python train.py --experts_per_token=2 --moe_layers=[0, 1, 2, 3, 4, 5, 6, 7, 8, 9, 10] --init_std_router=0.0204 --norm_eps=1e-06 --beta1=0.95 --steps=7940 --dataset="wikipedia_en"
Below are experts of layer 2 (counted from 0) of a mixture-of-experts language model. Rows are named router (the router's row for the expert), gate (a neuron's input weights, with its number), up (a neuron's input weights, with its number), down (a neuron's output weights, with its number) and show model dimensions 0-191. Each number is 128 + 24 x the weight over its row's rms, rounded and kept within 0 to 255.
Before each expert's rows: "comes after" lists some tokens at least twice as common just before its tokens as in all text. This comes from a sample of Wikipedia text that the model never trained on. Tokens count by the router's weight.

# expert 1
comes after: "-", " |", "|", ".", " (", "M"
router [188 148 158 117 121 120 150 111  84 167 174  88 122 137 106  96 157 111 141 170 146 165 135 127 167 161 112 180 100 134 123 131 146 133 123 139 115 149 137 143 137 113 137 126  94 134 104 138 113 129 151 133  96  99 160 150 122 124 129  99  74 101 131 173 128 109 145 127 131 139 131 146 116 126 134 109 137 131 118 109 132 137 102 128 141 121 131 141 120 130 116 141 176  99 163 129 122 132 118 142 153 117 108 116 128 129 131 164  82  92 113 115 161 140  99  97 131 112 118 106 106 138 142 129 139 167 101 158 114 135 158  86 164 131 110 140  80 130 147 133 114 134 141 119  96  82 114 131  89  98 161  54  99  87 169 114 118 177 106 114  98 133 159  94  99 104 105 133 176 114 166 107 113 161 119 147 156 128 123 116 134 188  97 120 125 124 123  93 131 126  86 131]
gate2 [166 110 143 100  94  87 102 134 138 147 145 128 142  96 111 102 151 116 151 134 175 140 103 140 151 146 108 142  72 153 171 135 148 125 136 141 129 101 109 125  99 175 131 115 123 143 115 163 117 113  94 117 172 131 117 108 151 136 133 103 131 106 120 115 128 128 126 108 139 111 150 110 107 126 172 113 103 105 129  83 103 140 160 194 157 116 139 166 109 130 159  88 111 124 119 136 134 110 115 142 182 127 158 147 109 115 132 131 169 122 117  75  93  87 135 103 126 150 127 127 127 151 163 155 129 144 159 103 137  75  97 140 151 108 144  63 133 108 137 104 115 162 127 130 121  76 110 127 101 133 139 109 116  68 104 154 159 127  91 163 114 129 163 150 130 137 115 112 170  90 143 125 142 150 123 192 118 117 113 142 146 141 158 160 142 138 143 116 116 136 121 127]
up2 [114 142 129 117 124 100 111  97  91 119  98 164 123  89 114 181 169 132 108 124 138  75 172 154 128 119  93 106 138 134 127 104 180 128 109 126 144 117  74 134 105 104 112 153 130 140 127 105 106 136 114 129 154 125 136 138 156 131 115 137 160 137 129 100 115 105  93  88 123 101 146  92 119 145 157 134 123 144 149 124 143 154 130 159 130 136 133 153 152 114 150  99 133 119 144 137 103 123 121 126 121  98 142 138 142 144 114 148 107  87  98 113 116 180 167 107 160 159 101 127 144 136 185 114 148 142 139 126 110  66 140 142 121 120 123  84 154 132 144 147 143 142 126 127 116  78 135 136 139 183 113 115 145 102 129 143 105 141  85 152 182 136 129 159 124  67 104 154 188 119 156  97 127 149 135 101 102 166  94 156 105 150 110 166 113 133 117 113 141  90 149 156]
down2 [118 163 142 108 126 132 145 136  99 166 153 155 139 139 145 136 126 131 134 149 115  66 137 130 157 131  97 108 115  93 145  86 133 114 157 150 121  75 106 121 146 128 119 144 128 160 105 130 135 129 119 130 137 119 121 145 161 126 169 158  71 138 133 111 118  92 109 144 148 117 137 126 127  94 190  97  95  81 157 102 112 141 113 126 127 155 137 131 142 131 170 115  93 132 118 150 116 116 149  98 155  93 128 145 125  89 115 158  83 140 150  76 103 116 103 190 105 131 131 188 137 141 118 131 135 109  99 124 110 137 122 121 119 144  44 114 128 135 140  87 162 155 130  94 131  88 181 139 109 107 140 117 107 114 146 141 140 151 128 138 121 114 131 137 176 116 115 133 154 149 130 132 116 146 104 164 114 132 114 142  91 117 122 187 139 116 121 139 148 124 186 134]

# expert 0
comes after: "\n", " |", "|", "–", ";", " 0"
router [130 124 123 139  81 165 133 104 111 174 123 112 139 156 127 120 101 133 160  98 112 135 122 147 165  93 131 160 137 119 123 122 116 137 141 154 119 128 121 131 126 108 128 181  62 131  97 130 103 136 151  77 116 115 180 136 139 148 138  96 170 118 107 116 139 138 131 124  99 121 126  92 114 165  63 122 139  99 115 141 157 132 108 125 153 148 169 109 115 107 112 122 127 135  92 127 157  72 161 132 174 121 169 103 150 154 139 161 120  92  89 114 123 135 134 126  93 140 125  88 184 104 164 146 121 161 120  94 112 149 132 116 104 138 157 132 130 105 179 158 145 143 117 141 141 120 125 123 171 161 104  71  96 117 142 107 120 128  91 155 105 136  83 113 153 121  93 107 114 109 125 103 119 152 128 140 108 149 112 119 146 118 121 128 112 124 107 163 110 115  77 150]
gate8 [129 131 130 108 159 162  96 101 153 183 141 117 132 111 129 120 139 155 112 140 105 104 194 134 165  79 150 111 134 133 152 128 142  95 141 164 108 128 142 139 172 138 111 100 112 112  89 134 121 168 145 142 135 109 131 115 168 166 137 100 174 177  85 108 106 121 156 105 115 107 136 101 100 128  97 107 152 146 134 122 126 101 136 148  57 164 113 116 144 127 153 127 137 103 151 104 109 139 126 180 117 117 118 140 118 127 138 139 141 112  92 125 136 143 195 177 143  84 152 142 118 122 138 140 130  80 137 119 135 139  89  91 129 105 117 137 152 161 151 160 125 152 137  99 121 126 138 105 138 128 120  97 113  92 103 170 114 141  92 135 148 124  53 108 140 122 126 122 118 103 144 104 136 162  98 140 130 129 135 127 135 174 133 110  87 114 151 130 123 140 114 106]
up8 [180 131 160  90 129 133  94 121  99 136 122 145 136 117  99  97 150 109 125 125 115 118 151 157 106 132 162 124 125 107 165 122 125 127 120 117 109 115  85  78 169 150 144  93 130 134 123 121 138 109  58 144 140 122 155 137  99  68 108 124  97 147 148 162  94 114 127 133 174 105 127  95 152  77 109 145 115 104 147 105 107 114 124 111 147 158 160 116 132 146 129 123 138 158 182 101  72 157 167 117 138 120 136 142 125 105 160 197 156 175 123 119 183 129 154 149  99 132 131 138 101 117 136 114 127 150 163 111 126 145 137 125 118 108 138 111 145 104 132 136 137 119 138  88 165 129 103 121 103 158 154 105 119 124 123 143 170  90 103 147 147 131  93  88 147 138 126 122 141 171 107 115 149  90 137 138 112  93 143 144 125 104 139 122 116 173 136 160 130 105 159 121]
down8 [118 140 134 146 135 114 143 154 137  92 107 121 110 109 121 133 166 137  90 152 126 120 143 158 104 142 142 119 130 135 128 188 141 108 113 147 112 134 120  83 126 165 106  79 124 161 133 165  91 106 164 121 153 148  99 136 186 143 138 166 146 109 113 106 113 113 150 142 140 128 148 135 165 118 110 157 114 123 107 132 122 123 161 166 178 125 144  91  81 152  94 142 108 108 166 161 134 130 122 131 118 145 162 127 115 120 129 118 130  78 114 161 115 107 119  95 114 159 181 111 102 111 103 127 118 100 127 126 110  92 153 134 145  99 168 139 131 156 113 122 137 123 118 134 123 111 141 111  81 106 190 139 139  72 100 120  99 126  99  96 126 109 127 153 135 125 134  97 125 123 146 121  93 101 122 110 174 107 107 138 127 156 168 148 127 148 182 152 124 161  55 128]

# expert 2
comes after: " the", " a", " and", " to", "'s", " The"
router [ 83 118 108 172  97 176 129 107 110 108 149 121 116  90 133 139  97 123 103 105 112 107  91 168 104 156 107 120 151 153 133 105 137 120 126 105 114  85 145 134  99 110 135 119 128 101 125 107 111 115 104 107 142 113 121 128 108 192 126 160 148 142 143 139 153 113 184 126 131  96 119  91  86 138 163 146 177 164 176 128 108 129 139 148 125  96 154 121 181 138 132 161 129 138  69  93 132 119 143 126 151 134 140 103 124 129 153 143 152 132 132 139 100 112 137 100 108 156  88 133 164 150  82 124 100 102 146 150 115 111 161 136 128 119 155 108 131 100 131 121 154 168 178 128 134 166 154 125  99 110 119 141 164 119 130 111 155 141 114 108  91  82 114 122 106 165 108  99 157 148 113 143 148 120 125 166  66 115 130 115 146 132 134 160 120 129 137 131  83 114 115 152]
gate6 [143 113 156 144 162 113 152 101  97 130 135 123 154 124 130 121 140 109  95 138 108 112  93 106  87 116 126 138 103 100 164 116 145 154 113 116 151 129 163 112 108  96 108 140 145 147 113 120 117 129 104  97 118 109 171 139 144 117 101 137 154 154 104 180 143 131 121 115 147 164 125 101 110 109 146 109 153 169 145 125  92 101 111 131 123  86 199  99 104 191 165 133 115 123 113 115 113 138 127  92 135 156  94  93 161 110 153 130 136 166 118 141 178  74 169 119  89 102 131 161 128 163 160  96 138 150 121 145  98 130 161  97 111 113 142 119  71  91 146 144 129 133 149 104 133 130 123 130 110 124 108 136 156 138 170 105 128 144 148 168 109 107 114 113  87 143 190 136 107 106 151 122 142 102 119 153 122 111 130 115 121 151 153 125 133 152 132 145  89 173 127 124]
up6 [126 136 109 132  96 118 148 131 154 140 139 134 106 143 143 108 102 154 157 131 145 145 148  85 153 137 134 102 131 119 104 145 115 103 108 107 109 131  87 144 158 144 123 197 119 144 141 118 135 138 126 160 142 142 105 117  97 113 131 171 100 138 119  62 113 126 144 133  92 122 165 104 149 147 123 125 156  74 106 124 152 126 139 102 160 116  82 126 177  56  83 115  98 139 182 163 155  98 141 142 106 113 147 167 136 116  93 116 127 102 166 126  86 161  89 158 160 142 193 126 133  98 108 148 124  98 130 130 142 102  91 129 113 127 139 150 125 163 116 132 135 107 135 108 125 137 138 127 115 151 194 136  99 110 120 150 100 137 123  87 148 132 149 137 135 124  99 124 129 122 102 133 149 125 139 113 131 161 134 134 110 130 115 195 122 119 120 139 109  86 142 155]
down6 [107 124 134 117 139  48  70 155 151 137  97 114 168 104 128 117 148 108  91 114 144 124 108 124 132 124 129 120  92 115 127 136 116 137 138 125 125 139 164 136 122 120 122 168 113 154 168 132 176 107 126 141  86 101 149 119 124 161 143 130  94 131 157 148 139 117 118  76 129  98 123 156 141 108 171 120  64 121 120 104 103 138 129 145 105 163 163 180 123 122 106 161 119 138 134 120 111 116 156 147 139 141  92 156 136 151 117 186 152 156 142 113 159 123 142 116  91 121 122 123 150  89 139 135 145 116 121 102 131 133  85 131 127 124 104 137 133  97 129 143 121  98 111 146 158 144  99 123 157  81 107 103 122 108 119 131 132 118 107 147 162 162 133  94 167  98  76 142 166 124 134 135  96 169 176 150 103 131 157 108 139 142 127 165 105 148  90 150 115 126 119 181]

# expert 7
comes after: " of", " in", ".", " to", " at", "°"
router [145 155 155 169 171  93 138 127  77 172 151 132  62 148 118 116 153  81 136 147 156 114 149 105 126 102 128  97 168 130 129 108 158 137  97 123 144 174 126 199 137  86 125 167 126 112 141 171  96 108 132 156 109 136 128 118 127 109 140 119 135 105 140 125 134 150 129  87 111 141 120 132 141 111  98 118 130 161  92 120 155 110 132 128 166 165  70 126 135 137 150 130 155 104 139  97  94 140 128 174 178 113 159 112 123 145 102 117  86 133 139 134  98 115 126 118 129 106 100 164  74 113 119 112 149  99 158 124 136  95  94 156 131 127 130 109 106 132  96 116 156 121 115 112 145 112 120 142 120 137  82 132 137 134 133  86 174 142 156 158 109 104 146 108 111  88  95 162 126 140 152 116 114 129 121  97 143 131 167 128 112 130 138 134 126 161 134 105 127 119 106 170]
gate6 [119 195 117 109 124 108 139 158 130 132  95 121 154 124 119 128 157  63  91 131 107 107 127 158 128 128 136 127 113 153  85 158 140 134 125  91  94 141 136 196 106 159  88  95  77  94 125 109 121 152  89  88  69 125 101 117 148 161 115 122 115 116 133 130 134  99 111  74 148 162 132 131 136 134 124 104 131 153 150 140 141 159 123 134 137 139 120 127 139 140 100 136  93 127 174 108 135 134 135 101  77 129 138 118 171 140 102 161 145 137 114 136 168 158 112 145 127 116 141 109 135 135 169 104 127 135 122 154 112 165 165 167 116  84 109 173 129 139 122 125 161 104 161 135 147 151 135 130 158 145  98 103 168 133  93  92  95 104 104 133 135 139 101 160  84 117 152 136 126 144 102 172 122 111  90 117 157 148 147 133 131 128 115 158 128 133 146 149 133 111 127 135]
up6 [155  99 148 113 117 156 109 108 119 126 187 125  61 131 128 168 109 148 173 124 158 112 114 148 127 157 115 131 112 110 129 126 101 134  94 165 153 106 157  84 148 100 164 141 160 161 154 128 103  94 139 139 155 140 111 119 101 131 112 139 115 173 117 124 118 133 125 146 134  94 133 150 196 118 125 151 139 136  93 138 121 109 146 129 107 115 101 125 111 139 121 123 130 117 137 143  98 109 156 156 188 108 119 157  98 158 132  88  92 106 145 112 116 121 113 145 152 164 158 139 146  94  92 157 100  97 115  72 117  90 125 113 161 145 177  94 147  94 143 137 151 170 118 134 106 112 161 135 114 128 135 139  75  79 146 110 132 120 120 143 100 123 117 161 146 153 138 126 146 107 116  99 106 146 136 155 105 124 113 180 119 101 156 118 128 100 125 112 166 113 132 127]
down6 [116 116 123 118 103 143 140 141 137 153 104  60 151 127 153 198 126  89  91 124 114 139  88 158 112 117 152 117 112 136 128 165 118 120 118 111 132 110 163 124 139 152 154 137 117 116 109 129 118 172 126 134  93  99 124 125 165 147 150 138 119 161 139 127  95 108 124 116 130 135 119 110  96 122 120 119 112 101 128 108 117 119 147 112 125 127 120 155  94  97 143 102  82 115 132 110 156 164 135 102 125 170 129 148 131 130  64 150 158 165 131  85 154 122 116 144 105  72 135 109 150 192 156 167 115 128 147 155 124 108 168 156  96  97 151 168  96 132 115 132 144  61 165 118 114 113  89 124 143 105 153 110 131 121 111  86 138 106 142 172 142 131 138 167 136 147 120 167 140 150 108 145 121 142 143 124 122 157 142 155 126 144  99 166 118  82 103 151 124 124 157 105]